config.yaml
activation: "swiglu"
rope_base: 10000.0
init_std_down: 0.0
lr: 0.00329
beta1: 0.95
beta2: 0.98
dataset: "wikipedia_en"
Below are experts of layer 2 (counted from 0) of a mixture-of-experts language model. Rows are named router (the router's row for the expert), down (a neuron's output weights, with its number) and show model dimensions 0-255. Each number is 50 + 12 x the weight over its row's rms, rounded and kept within 0 to 99.
Before each expert's rows: "raises" lists some tokens whose logits its average output raises strongly, later layers aside. This comes from a sample of Wikipedia text that the model never trained on.

# expert 3
raises: "c", ")", "/"
router:59 63 60 52 47 54 61 57 54 52 41 47 43 45 57 39 31 49 39 59 61 59 42 34 47 52 67 37 60 50 56 38 52 54 49 52 47 51 33 45 64 31 51 55 30 55 51 55 32 35 52 47 60 41 52 46 25 74 46 63 30 63 59 58 37 66 58 24 23 55 46 43 56 62 54 30 44 50 46 48 31 80 37 93 49 51 58 60 50 38 47 41 58 61 50 46 35 48 42 49 46 48 58 61 45 35 46 45 36 31 54 54 50 70 48 34 63 39 40 47 55 42 56 35 52 69 27 51 42 63 46 34 43 37 40 59 61 51 49 51 61 45 59 33 51 44 51 52 51 39 50 39 49 23 62 57 45 36 48 49 52 43 52 55 46 48 44 48 59 64 57 36 52 51 59 31 52 48 58 55 53 23 47 43 57 48 54 57 25 40 80 49 35 30 50 43 54 43 58 55 61 85 23 56 38 56 44 50 56 60 44 35 58 63 40 54 17 66 57 46 44 60 28 43 55 56 69 44 35 41 39 65 38 37 57 47 59 40 71 25 69 68 56 57 27 56 47 39 57 61 87 58 40 80 45 32
down0:36 44 53 45 42 51 61 73 47 38 48 57 22 53 22 61 47 32 48 63 51 45 47 54 45 33 69 38 47 47 36 45 54 58 72 29 37 36 58 50 54 46 62 72 61 52 30 52 59 47 62 62 41 36 29 54 40 61 36 51 30 55 27 59 58 45 45 64 40 44 39 41 44 48 49 65 57 34 44 27 55 55 54 43 42 47 47 52 60 51 40 59 42 47 52 81 52 56 53 69 45 44 44 27 31 48 32 64 60 40 43 53 33 68 49 63 56 62 35 53 52 66 54 52 41 40 50 55 46 71 66 66 56 78 61 49 54 40 58 33 62 36 65 65 24 51 53 35 45 61 48 59 61 51 48 39 46 57 29 43 51 73 53 35 51 50 48 48 35 67 49 38 70 36 47 49 43 38 44 55 29 47 38 70 58 62 43 36 43 41 48 40 53 63 33 09 33 37 25 61 42 43 46 54 04 69 60 32 69 55 47 47 41 40 47 44 36 61 60 48 49 54 63 59 35 50 62 35 55 55 51 44 57 38 49 53 54 56 61 37 53 40 39 34 37 56 34 60 55 61 64 42 63 64 34 52
down1:57 06 67 25 76 58 46 61 55 45 51 60 44 52 45 35 46 53 45 52 38 61 67 63 52 57 41 47 64 47 39 58 57 53 29 56 35 52 45 50 67 48 47 46 42 50 48 58 52 52 45 52 59 66 59 09 60 43 59 47 45 63 40 53 37 55 42 40 42 66 56 53 49 55 44 60 61 41 32 31 49 68 46 62 43 54 45 66 45 48 68 35 39 30 32 52 42 42 59 55 51 37 35 55 41 55 37 59 61 56 48 42 59 50 33 52 60 54 58 47 59 50 43 37 72 47 36 48 50 44 68 69 53 53 42 40 54 46 35 48 67 45 50 35 52 67 75 29 54 49 80 19 66 55 40 52 60 61 32 68 46 42 36 45 50 47 21 56 30 33 68 64 45 23 51 47 52 79 43 46 60 23 55 53 61 48 73 45 44 48 48 50 44 49 72 63 63 47 72 58 57 56 40 39 62 43 58 71 61 56 66 36 33 74 46 48 40 34 34 51 66 50 50 57 44 53 63 54 51 62 62 48 67 60 71 43 54 53 36 45 58 42 39 66 68 51 52 50 58 65 70 54 46 73 43 36
down2:50 77 59 58 39 49 60 36 79 51 32 49 62 41 54 33 52 49 41 52 66 24 32 51 67 60 56 34 36 54 79 37 72 53 51 53 62 49 52 43 54 51 57 39 50 49 48 50 53 40 54 60 27 57 40 58 68 43 34 47 53 54 53 71 29 62 53 35 55 33 72 36 44 42 68 50 26 77 49 59 54 65 64 57 47 82 43 64 61 37 67 42 49 41 47 49 44 69 41 48 70 38 39 57 46 42 47 31 73 32 40 56 55 56 45 61 66 37 20 57 46 39 55 65 40 69 46 56 46 51 39 45 29 37 62 48 48 48 48 37 67 56 57 54 44 52 37 72 52 39 58 48 52 56 54 50 38 56 42 50 29 60 41 40 57 52 32 51 67 50 60 50 60 79 51 58 64 43 46 43 31 58 48 53 61 91 57 38 42 34 56 68 52 40 47 74 53 55 56 39 39 43 64 55 42 45 66 46 53 56 46 42 54 36 60 54 39 25 33 53 45 48 46 51 39 46 42 47 59 53 59 61 60 35 68 53 59 61 66 56 56 57 71 52 53 67 37 61 63 61 58 44 46 68 22 32
down3:53 43 42 49 41 84 51 50 54 34 50 66 65 49 49 31 59 50 67 48 33 42 28 59 63 48 59 49 54 65 42 39 49 33 43 37 42 35 32 27 19 42 52 52 42 48 41 48 56 47 61 28 28 46 44 53 40 58 71 59 59 65 57 50 56 44 53 55 43 60 60 62 76 73 56 33 36 68 34 46 46 63 54 40 49 51 47 54 38 46 68 50 50 44 47 69 37 46 47 48 62 50 50 52 46 46 62 67 49 65 48 57 57 59 41 45 63 30 62 56 54 43 78 30 58 53 42 23 50 45 32 40 49 60 42 70 22 47 59 52 65 29 67 31 23 54 34 49 57 50 38 45 77 36 47 54 45 50 45 69 49 46 62 44 40 58 38 40 50 59 55 60 50 34 63 46 73 55 58 63 51 39 47 44 67 42 55 45 38 63 54 55 47 59 62 60 53 43 49 46 38 44 73 46 53 62 51 76 52 59 39 56 42 44 52 73 36 50 71 55 42 59 44 55 26 61 78 79 56 56 44 75 53 52 55 77 36 63 53 28 60 41 60 54 60 46 20 52 43 57 52 58 53 49 35 66
down4:28 53 35 28 62 69 40 34 55 39 46 54 32 29 24 59 54 59 52 40 53 67 51 50 50 35 45 54 33 66 52 57 47 62 53 45 51 65 45 38 38 42 34 43 59 50 62 51 41 63 41 46 44 60 54 38 77 47 56 56 53 54 31 45 56 77 41 55 65 61 48 60 56 21 46 42 42 32 36 57 64 53 67 34 61 56 51 72 47 50 63 54 65 54 81 38 44 53 47 42 46 76 52 54 53 50 33 70 55 42 52 52 70 55 27 45 48 48 52 46 42 35 50 55 52 36 50 47 48 40 73 45 43 61 47 65 57 60 56 20 62 54 65 33 34 48 70 12 56 45 46 43 35 74 43 60 62 58 44 55 42 57 39 51 66 29 61 49 23 50 49 49 55 39 47 38 53 48 55 55 51 54 50 71 26 45 41 50 82 44 50 42 70 57 52 48 41 59 43 72 41 42 51 41 34 56 46 37 51 63 49 55 50 52 50 51 71 65 49 55 41 53 57 33 49 65 36 45 45 36 56 66 46 46 52 62 35 40 61 35 24 65 33 61 62 42 26 29 76 52 55 53 57 27 61 49
down5:50 34 53 32 37 45 33 44 48 41 54 54 21 57 55 64 52 43 41 18 60 47 70 55 39 55 41 44 67 48 27 65 34 60 45 43 46 54 68 37 54 57 38 25 62 43 68 50 41 38 40 62 54 32 40 52 64 43 37 70 53 38 66 59 71 70 55 46 58 65 37 76 30 57 73 63 62 34 54 53 44 41 67 37 66 59 66 54 33 56 39 60 76 30 65 51 47 42 49 22 51 55 53 39 31 40 48 50 51 43 43 65 60 56 44 43 41 54 48 68 41 42 60 57 34 59 54 64 48 30 43 48 46 43 53 49 52 47 38 43 39 42 23 35 49 59 60 48 41 61 51 73 20 47 28 57 48 38 73 41 38 66 33 41 46 36 34 30 55 49 47 44 40 57 43 73 36 36 42 53 34 68 57 48 52 49 63 48 36 68 52 55 60 64 67 67 36 69 35 72 51 68 48 58 41 62 35 64 62 49 62 39 45 59 60 56 57 50 51 73 54 53 40 34 52 56 47 45 61 37 55 29 47 63 54 61 32 49 56 60 40 40 47 41 54 25 46 62 55 56 42 47 64 48 50 53
down6:41 58 55 55 41 39 36 49 58 31 55 48 37 63 57 45 52 38 00 67 31 71 55 51 55 49 63 42 62 52 51 49 36 33 54 64 43 54 40 42 64 56 51 36 41 38 50 61 31 33 30 56 46 57 71 41 25 56 53 48 58 43 35 63 38 42 31 39 41 65 49 61 62 63 67 52 41 53 41 38 30 41 38 30 63 59 49 52 55 43 75 57 50 53 55 57 29 48 55 37 44 40 40 54 44 44 46 47 59 63 62 53 45 48 51 38 65 44 60 55 51 31 55 22 37 48 53 63 42 44 48 54 44 50 28 33 70 55 57 61 23 41 65 56 70 52 47 58 47 62 44 43 51 56 32 59 40 74 55 58 44 60 69 52 35 23 51 49 53 32 45 53 56 37 54 54 44 55 67 59 24 26 71 72 59 47 59 49 55 55 62 46 66 43 54 67 68 39 75 72 60 51 40 31 56 62 56 46 51 56 62 80 56 58 57 67 63 62 36 51 53 68 53 40 43 59 62 31 27 63 51 63 63 35 39 58 42 40 54 47 55 46 44 50 43 40 59 43 50 37 60 50 62 55 78 28
down7:41 63 58 72 51 57 59 68 38 73 47 56 33 52 51 78 36 31 25 76 63 38 56 54 19 58 56 24 41 50 55 25 59 42 38 35 72 66 46 58 45 42 36 30 44 45 37 53 50 30 52 78 43 30 53 30 64 72 49 66 42 67 51 44 46 49 66 38 52 34 40 51 43 43 44 51 37 55 36 63 62 74 55 62 49 45 52 62 34 58 72 74 26 55 36 64 60 55 46 60 41 56 68 51 56 52 40 36 70 23 42 56 44 49 49 58 54 45 75 45 33 44 55 46 54 38 57 55 55 53 44 56 34 44 60 62 57 56 58 76 73 43 41 69 44 59 45 28 29 56 63 40 49 44 43 39 51 56 34 59 61 48 58 44 46 53 56 36 44 57 43 69 55 53 55 58 44 55 54 79 51 47 58 50 57 55 33 40 55 49 51 47 42 46 52 42 38 63 33 30 69 48 42 42 38 62 60 33 48 47 65 66 65 57 48 44 45 41 59 54 42 62 57 62 58 49 47 66 30 44 43 47 50 56 49 50 47 37 58 23 48 37 68 41 51 51 61 35 26 46 55 33 42 37 53 33

# expert 6
raises: ",", ";", " –", " (", ".", "\n"
router:59 72 60 45 57 50 73 52 63 54 47 53 34 56 62 47 41 45 30 54 52 51 63 47 41 60 60 42 54 41 70 55 58 57 55 87 56 59 53 67 90 43 66 43 45 55 40 54 47 52 44 47 51 42 54 30 42 63 42 50 43 46 58 46 46 58 48 31 43 38 36 39 32 55 54 50 52 52 41 47 51 68 71 57 44 40 54 56 33 45 43 77 47 62 61 65 34 55 43 48 47 54 57 48 38 27 47 46 35 33 39 70 61 44 49 31 35 76 66 28 57 49 57 47 47 65 30 44 58 44 52 44 43 46 49 64 66 55 62 54 49 50 15 49 38 46 47 44 22 39 69 34 41 41 42 61 48 56 49 55 45 45 60 64 67 37 29 32 54 56 65 49 52 60 55 32 46 55 51 47 47 29 52 50 50 33 84 54 45 37 65 40 55 52 54 58 63 67 50 46 61 60 39 60 12 37 23 55 41 52 56 63 68 59 60 42 23 57 63 42 57 62 34 43 70 59 66 59 31 43 44 48 42 58 58 49 52 50 53 44 52 53 44 82 31 29 57 44 45 57 56 53 28 63 63 45
down0:52 47 65 51 34 43 41 30 34 67 60 47 61 69 43 50 34 42 45 63 55 52 67 42 42 72 72 44 44 43 28 26 58 69 51 62 30 55 70 54 56 36 47 42 60 28 51 29 50 40 54 50 41 11 53 46 65 50 48 44 46 51 36 54 42 34 43 34 71 47 69 36 65 48 59 48 43 40 73 41 64 45 20 44 39 49 56 46 48 48 52 58 53 36 66 63 39 62 52 61 56 44 54 68 32 33 54 49 63 51 64 43 59 43 48 27 27 41 45 52 59 48 40 42 47 45 54 60 42 53 32 63 51 64 47 57 35 53 57 64 53 43 37 50 33 56 67 38 42 66 69 36 49 46 59 44 39 44 47 47 40 57 72 50 52 27 52 28 66 65 57 51 55 53 49 52 33 41 63 68 49 54 70 44 68 67 42 50 60 50 37 54 58 60 41 38 51 47 51 66 66 44 51 40 55 53 42 47 24 28 69 47 48 30 52 57 64 47 50 24 36 53 49 36 61 35 74 58 73 61 58 21 60 50 44 28 56 52 38 50 52 63 64 46 66 42 66 54 73 62 55 62 55 55 31 60
down1:40 52 47 38 49 57 57 58 56 53 46 46 65 43 17 68 68 66 54 65 59 67 40 54 58 39 61 54 27 46 68 48 48 30 48 51 68 33 31 56 48 61 35 60 64 64 40 54 36 41 50 49 60 46 22 59 44 48 62 71 42 68 51 48 50 55 40 58 37 57 65 80 60 35 47 58 44 38 65 58 64 57 57 53 43 64 46 70 56 48 43 60 45 67 53 44 62 33 45 44 50 57 25 34 59 48 71 51 59 36 39 40 30 60 41 77 69 26 60 50 57 58 38 58 44 50 41 69 64 72 34 52 59 24 60 46 50 62 42 48 53 57 55 68 51 57 58 53 66 58 56 59 62 72 61 65 48 34 26 50 50 44 37 48 57 54 45 51 28 46 18 29 58 42 19 45 71 35 54 54 37 60 35 51 45 58 55 58 49 53 52 38 60 57 58 29 61 26 60 61 34 37 55 27 66 50 58 49 57 39 39 46 42 44 31 39 55 52 58 52 65 52 62 58 38 55 38 42 56 41 44 62 54 54 52 66 58 53 65 40 77 36 40 47 32 70 49 25 49 48 49 49 40 48 53 61
down2:59 40 73 40 42 39 43 45 69 52 49 76 49 58 52 34 53 49 43 59 42 27 55 46 63 44 58 70 40 64 45 53 45 65 69 65 52 66 45 48 38 49 27 45 53 72 61 65 56 61 56 65 47 52 53 48 54 35 48 43 31 53 64 66 40 62 43 49 26 60 59 35 41 58 45 55 34 40 38 58 62 52 70 53 50 30 49 58 47 58 67 38 64 36 49 41 51 27 54 64 63 52 51 43 61 55 34 74 41 44 56 40 55 52 38 34 64 37 60 39 54 40 55 55 43 28 32 59 49 44 59 53 51 38 55 41 33 56 41 54 46 38 61 69 55 29 56 60 58 44 47 41 31 73 37 68 46 28 47 47 52 35 63 37 40 53 35 54 49 76 72 50 51 69 43 43 52 37 41 39 55 55 54 17 57 43 48 51 27 48 46 31 31 40 45 75 48 64 70 60 71 61 49 51 51 35 45 49 65 50 48 32 49 53 50 57 42 59 58 67 51 42 30 61 40 63 49 14 27 37 45 45 34 35 57 60 53 44 44 83 70 56 59 52 54 36 70 58 73 62 65 45 53 51 65 59
down3:48 43 55 66 35 19 41 52 53 61 60 57 54 65 63 51 47 63 38 76 51 64 57 39 35 50 39 60 65 45 38 68 41 65 37 58 45 67 75 37 57 58 67 33 64 41 68 44 40 43 43 53 49 60 43 38 47 39 40 57 57 70 51 64 74 92 63 36 60 64 43 57 52 50 49 63 73 57 58 38 36 48 61 44 45 53 58 57 37 52 41 54 45 47 61 50 67 57 60 47 54 50 49 59 65 61 43 34 47 46 57 46 51 40 53 55 44 49 56 60 26 35 59 38 55 52 55 40 63 45 54 33 48 62 37 62 42 70 64 49 57 51 62 48 34 53 48 70 48 54 86 60 71 53 48 62 39 62 45 42 59 67 61 30 70 42 61 43 44 46 50 45 38 48 62 39 41 54 44 50 32 43 35 71 71 62 57 48 66 60 63 53 65 47 34 59 42 58 42 63 48 55 53 54 42 42 49 49 41 17 43 46 54 31 44 68 60 35 40 43 35 63 37 50 89 38 60 50 42 35 41 44 53 70 31 29 28 66 63 62 45 34 59 55 30 54 42 42 31 36 58 65 35 41 59 52
down4:44 61 64 59 64 68 46 38 51 55 73 44 42 36 29 40 46 65 32 51 48 49 61 27 36 50 47 16 53 37 52 30 53 48 52 59 64 44 31 42 60 50 42 59 52 43 50 55 54 18 49 53 24 42 52 37 46 62 58 39 60 43 49 53 54 50 51 58 40 41 64 59 51 33 20 61 60 42 18 60 40 41 50 49 42 38 31 56 48 42 27 50 46 39 53 42 30 38 45 47 57 45 36 24 41 58 64 65 60 58 72 49 62 38 70 66 70 41 38 69 26 43 53 53 54 48 74 55 56 58 42 52 53 28 47 53 49 43 46 49 41 63 28 67 49 50 45 49 77 23 54 36 45 63 46 44 45 58 61 30 44 51 63 27 59 49 39 59 60 43 33 41 62 48 54 45 37 49 33 45 38 59 52 42 54 41 48 47 37 28 52 50 47 29 44 51 45 37 37 49 58 24 59 58 56 40 44 59 26 74 31 45 81 50 60 42 47 69 38 50 51 61 53 70 30 50 51 55 67 59 46 65 55 43 54 42 28 59 48 37 48 32 45 61 58 52 40 49 35 32 69 44 44 57 45 58
down5:75 38 56 56 53 50 53 54 44 57 21 39 45 54 58 54 62 48 79 65 42 67 56 49 52 25 56 57 43 51 31 41 52 82 55 48 35 64 27 58 55 66 43 67 51 50 51 26 33 50 51 40 39 67 45 41 61 52 24 49 51 43 57 58 53 41 37 60 43 58 51 58 55 73 47 54 60 29 68 30 27 33 52 58 61 80 52 48 47 59 29 50 77 55 39 28 40 45 51 47 55 58 64 68 41 22 33 52 50 55 43 47 49 51 55 37 66 69 30 53 49 67 55 59 38 39 61 45 65 45 64 34 49 45 38 42 50 67 40 44 49 68 48 43 39 41 43 39 49 52 42 40 52 41 65 45 68 33 60 66 41 66 56 24 53 63 50 74 57 55 50 58 59 48 48 57 59 48 46 43 30 40 26 41 52 64 66 58 55 38 59 75 61 49 56 47 50 53 49 58 41 46 31 39 57 65 37 30 46 43 40 58 44 68 37 54 51 32 36 53 26 49 40 39 65 67 62 59 53 44 40 49 52 38 66 46 75 30 54 58 47 53 54 47 64 56 39 48 56 47 64 78 31 39 53 33
down6:54 40 53 41 44 43 53 45 38 37 41 49 63 60 65 31 37 43 53 41 60 62 80 40 62 73 51 52 64 69 35 50 33 46 50 25 64 74 60 34 47 42 66 55 76 53 51 60 30 22 33 55 70 39 52 52 60 53 60 44 51 45 64 51 47 45 50 50 47 40 45 33 37 61 40 38 66 61 49 52 59 39 59 39 47 37 51 48 52 50 39 45 45 33 53 61 44 50 59 40 58 56 48 69 57 45 57 55 29 52 67 75 55 59 56 01 39 46 18 67 48 37 73 54 53 41 49 58 48 34 51 70 39 45 54 45 47 45 45 48 39 35 62 58 49 42 36 46 39 56 37 76 44 51 61 35 47 35 44 47 48 52 71 78 45 36 69 35 53 41 61 40 56 51 51 43 46 71 34 34 44 67 48 38 42 65 45 54 63 54 62 56 30 54 31 55 42 69 52 52 30 73 42 49 34 28 46 39 30 42 64 79 67 34 46 34 52 49 61 55 36 50 47 61 58 57 61 54 63 51 57 56 37 46 63 42 41 36 66 41 59 52 45 48 59 44 52 50 33 59 39 42 49 38 66 35
down7:52 53 61 61 55 54 50 45 52 44 43 63 46 66 47 48 83 45 31 40 31 41 46 66 46 39 59 56 56 42 66 60 51 50 34 33 51 63 23 58 45 47 39 54 42 73 50 42 55 64 44 44 24 55 47 62 48 44 45 35 43 62 19 76 50 44 49 57 33 45 57 70 42 35 60 59 43 54 57 31 64 43 55 61 36 46 56 62 36 44 36 47 62 50 42 49 44 18 44 35 45 45 41 52 42 31 69 61 55 48 60 44 42 40 48 43 33 64 60 77 29 31 52 52 54 44 34 32 30 50 46 55 54 52 29 55 30 57 62 44 64 51 60 52 41 63 72 61 60 65 68 56 46 48 45 47 52 70 60 32 55 45 60 35 55 60 35 48 54 70 68 48 59 49 41 62 49 61 53 54 34 47 50 60 41 32 66 53 40 47 35 33 44 53 51 46 56 73 28 46 13 48 58 28 61 58 56 58 72 33 53 46 78 44 52 53 51 36 63 58 44 36 62 46 38 69 51 50 31 47 67 47 72 47 52 46 58 46 54 61 54 54 47 73 49 50 14 58 43 62 53 24 58 54 44 53

# expert 47
raises: " by", " the", " for", ",", " with", " in"
router:55 45 59 51 49 38 54 49 32 49 51 41 28 42 67 62 38 59 44 65 59 60 69 34 40 45 71 52 41 48 51 64 58 52 44 64 60 46 41 40 64 39 59 60 42 56 46 57 25 67 21 81 35 48 40 33 51 70 44 56 30 45 57 46 53 74 44 51 51 49 47 47 41 52 51 47 38 52 28 60 66 56 59 61 55 26 73 80 38 38 49 44 56 58 56 59 51 48 42 45 57 54 51 30 39 36 43 41 15 47 52 68 57 46 60 27 33 51 39 46 54 53 71 57 43 53 30 53 40 55 47 20 40 39 59 68 64 50 69 61 60 56 28 48 60 53 57 50 49 38 47 42 40 29 41 60 43 59 42 67 48 36 60 45 47 47 36 43 38 65 47 22 41 48 53 35 71 62 68 53 46 43 51 37 28 53 46 47 55 48 50 26 64 50 44 47 59 61 53 68 51 47 22 70 31 42 51 37 30 56 34 43 37 37 24 50 51 56 61 79 54 52 24 55 67 47 54 52 46 40 61 49 44 46 59 58 54 66 63 42 41 48 49 66 37 51 54 43 51 62 36 54 36 51 25 37
down1:68 36 50 52 69 48 45 53 44 56 47 62 64 53 59 56 45 64 58 58 31 50 46 41 53 57 52 49 39 42 49 61 40 48 53 27 57 33 53 66 43 65 23 41 63 36 71 48 58 70 43 54 47 87 36 69 47 53 71 55 55 42 45 54 33 49 53 40 71 32 35 44 51 56 20 47 44 86 71 56 47 46 45 35 47 47 53 55 70 39 61 47 34 51 72 67 43 70 56 40 41 39 59 44 49 35 59 46 60 45 63 49 42 56 53 51 51 56 63 33 42 49 54 75 43 36 77 39 47 56 32 45 51 44 46 52 33 67 47 48 52 55 42 43 58 45 71 38 50 47 50 46 62 55 55 45 65 66 34 58 33 63 49 63 43 58 51 36 49 66 65 37 38 58 50 50 53 37 51 30 34 48 39 65 25 81 40 42 54 62 50 40 36 52 81 49 50 56 49 41 46 49 66 46 20 56 71 51 68 53 52 67 51 28 39 49 65 37 62 67 45 35 49 47 50 46 73 39 44 59 62 55 32 56 65 31 43 50 47 48 30 37 60 63 43 52 54 52 58 52 60 22 31 67 47 63
down2:46 57 65 48 51 38 52 58 55 37 58 45 50 64 50 42 53 60 40 59 44 48 44 48 39 41 35 37 45 62 61 33 61 37 75 44 70 52 52 47 28 58 46 40 27 39 28 41 54 41 52 52 53 43 46 42 50 43 44 37 45 49 59 49 39 52 71 44 64 52 48 61 41 53 54 36 48 60 54 27 44 54 55 43 53 50 68 37 67 55 73 43 50 33 52 46 53 36 62 34 53 63 56 65 64 65 55 47 58 63 56 41 52 50 25 56 31 46 58 43 74 52 23 35 58 51 43 50 73 51 60 66 60 51 53 38 47 63 62 75 80 42 54 49 44 69 36 55 55 42 50 47 60 31 25 46 39 56 43 52 73 42 21 44 55 41 34 66 59 59 54 61 37 53 51 38 71 47 43 46 48 51 65 40 30 54 71 43 54 55 76 56 64 68 72 40 71 54 49 45 36 50 49 24 61 58 41 41 43 45 71 46 51 36 44 72 42 68 31 51 47 43 49 63 53 52 60 78 42 81 37 42 38 40 53 44 39 67 39 44 50 32 57 55 42 58 61 59 59 52 54 06 62 75 51 65
down3:41 51 46 34 41 72 38 37 68 43 35 25 52 53 39 58 33 50 48 46 76 74 42 46 71 49 69 62 53 60 35 56 53 30 45 40 65 52 48 55 56 56 53 68 70 65 41 44 54 57 74 59 45 55 52 55 49 19 52 69 50 53 53 42 40 54 41 50 71 61 39 37 62 27 48 63 57 61 58 48 56 62 34 51 45 48 46 45 36 45 56 39 39 72 63 51 61 57 71 43 40 60 55 54 71 53 64 45 39 54 47 51 39 60 53 49 55 68 25 45 59 42 36 39 48 73 48 59 51 43 50 30 49 65 60 48 49 27 52 34 54 48 57 20 28 38 52 41 55 78 36 54 56 35 68 56 55 36 49 50 58 50 39 57 44 36 37 30 40 35 28 42 50 37 75 37 60 44 52 41 44 67 77 55 40 62 32 57 44 71 54 41 46 65 47 50 67 52 32 72 45 40 36 26 54 39 51 57 35 35 54 75 50 50 55 42 41 41 45 48 54 36 41 38 46 53 45 64 45 61 56 53 45 31 53 69 50 35 33 39 58 50 79 54 61 45 67 57 64 64 45 37 63 72 58 37
down4:68 49 54 46 63 32 42 50 56 46 43 78 52 59 47 50 52 47 50 50 49 61 49 31 47 52 67 63 41 37 44 64 43 67 68 58 43 38 47 48 61 59 77 50 54 56 41 41 56 50 47 61 48 59 49 55 58 53 59 47 54 51 51 69 34 64 43 63 50 64 53 33 50 45 71 30 46 74 42 45 55 55 47 66 58 70 71 67 33 26 63 60 45 45 51 34 42 49 85 57 47 38 41 44 45 46 61 43 48 53 44 48 52 54 45 61 45 51 22 63 48 15 45 67 61 66 49 60 65 58 71 62 65 34 24 24 49 52 50 42 33 72 54 61 26 38 58 59 38 68 47 38 50 34 53 41 31 40 54 47 46 34 63 37 57 36 43 41 46 40 42 60 43 70 53 53 57 26 74 55 38 35 59 65 63 31 67 60 48 42 56 53 61 67 42 29 25 49 40 60 46 44 48 57 40 71 67 38 66 47 41 42 49 66 36 35 60 56 53 47 46 36 69 46 47 54 49 45 45 65 55 50 58 75 58 66 61 51 48 33 24 50 25 54 54 34 68 31 35 58 52 63 58 52 56 45
down5:44 47 61 50 26 48 48 44 52 31 52 51 62 55 48 63 44 50 55 48 47 49 50 36 28 64 43 56 52 44 53 38 24 58 36 39 35 59 55 40 38 25 48 62 57 48 37 61 80 49 54 57 50 36 68 62 64 55 38 61 59 48 46 62 55 38 42 68 51 34 52 52 58 63 62 54 42 53 32 37 40 64 60 43 48 66 73 76 40 60 35 51 82 59 52 30 54 55 46 47 34 33 50 52 53 56 54 53 59 48 58 48 24 60 41 52 37 40 42 62 36 53 42 55 38 47 40 47 52 28 42 43 68 59 51 59 39 51 64 54 70 39 59 43 71 69 63 63 36 29 48 52 57 23 56 58 54 44 37 68 57 60 68 22 64 77 20 75 42 61 47 60 49 54 41 40 44 33 69 73 59 36 37 89 59 54 51 55 49 41 45 29 70 53 43 36 79 45 36 38 52 52 44 59 48 56 45 49 51 32 57 41 34 33 46 49 60 51 43 56 52 57 60 52 42 48 59 46 44 78 58 38 55 33 44 52 72 40 44 52 58 50 43 50 64 47 28 60 44 45 46 43 52 33 35 45
down6:58 42 44 54 46 49 40 32 66 41 50 55 63 74 66 49 62 40 46 45 75 59 52 42 32 41 38 55 66 44 51 34 71 51 53 39 57 59 24 47 56 54 47 53 54 35 46 46 37 53 59 50 31 60 47 28 49 48 41 49 54 29 27 61 60 55 45 78 63 53 46 50 72 61 60 47 43 36 33 48 62 60 55 60 54 38 47 58 71 36 39 59 44 34 37 52 37 56 36 20 62 47 58 60 36 48 73 62 60 68 66 31 59 56 54 41 29 40 47 55 35 47 44 46 56 69 57 57 51 43 51 46 56 73 57 37 60 46 30 56 50 25 60 61 50 43 48 50 40 28 82 74 46 56 63 52 50 60 38 37 54 41 57 26 20 52 50 59 61 72 35 48 62 63 37 63 45 50 51 75 37 46 44 48 54 70 25 47 48 11 49 60 52 47 46 49 37 31 52 46 46 35 58 53 50 66 57 32 58 32 45 50 52 42 69 56 41 34 47 64 57 34 59 29 56 37 71 52 52 48 52 30 74 52 33 47 60 56 60 67 39 42 63 49 51 47 54 43 62 46 56 60 56 41 33 51
down7:46 65 51 36 54 63 23 37 40 48 55 67 47 47 75 50 29 46 39 58 56 52 48 64 61 58 55 69 47 53 77 36 68 38 56 45 47 41 35 43 50 48 45 63 45 54 36 50 60 33 52 60 53 49 57 72 48 42 40 50 70 59 48 50 36 51 79 39 53 79 60 64 50 59 52 34 63 60 45 60 48 64 39 55 48 33 57 54 55 52 64 37 38 47 38 51 30 41 66 50 31 56 50 54 49 44 25 44 46 57 60 51 46 38 47 52 42 35 38 44 40 50 44 64 62 92 69 79 53 74 35 53 46 53 42 67 49 73 47 56 53 60 63 54 35 40 41 59 46 24 67 47 74 39 57 41 46 52 46 33 59 43 60 49 50 67 51 46 75 55 39 66 61 61 49 51 60 35 63 53 37 41 71 36 38 43 39 59 47 63 59 52 49 68 55 51 47 60 34 46 73 56 51 42 70 43 60 25 59 34 40 51 74 44 54 46 42 52 57 51 60 58 48 49 50 40 44 70 39 37 53 45 55 36 28 40 38 48 18 55 39 43 53 47 42 50 75 54 61 58 18 51 51 39 70 64
down8:49 47 49 54 38 63 57 56 63 51 56 65 54 38 40 42 30 61 58 57 51 43 50 53 57 58 50 53 48 50 33 54 65 56 54 32 59 51 42 45 53 33 66 49 35 61 51 53 54 40 53 62 62 47 46 54 53 52 65 56 28 57 58 38 54 63 54 63 73 33 49 39 60 48 49 68 41 66 51 55 58 49 52 44 53 38 55 33 38 43 30 71 68 44 62 36 32 63 35 62 52 53 65 59 80 47 61 44 53 62 41 47 35 28 72 63 39 77 57 19 50 59 41 44 65 54 40 61 60 47 38 47 51 53 54 56 46 58 47 54 44 25 61 64 32 51 54 48 42 49 19 60 30 55 38 70 80 34 51 53 72 40 56 55 37 55 41 36 29 56 54 43 62 47 63 43 50 64 28 56 65 63 48 47 34 42 37 28 53 53 54 61 52 51 37 52 63 48 50 68 58 48 35 62 42 44 48 35 59 53 66 48 69 37 37 53 58 43 45 44 81 67 50 61 64 52 66 51 57 45 50 59 19 63 52 12 53 47 28 46 64 49 64 71 57 45 34 61 71 72 74 46 70 69 48 62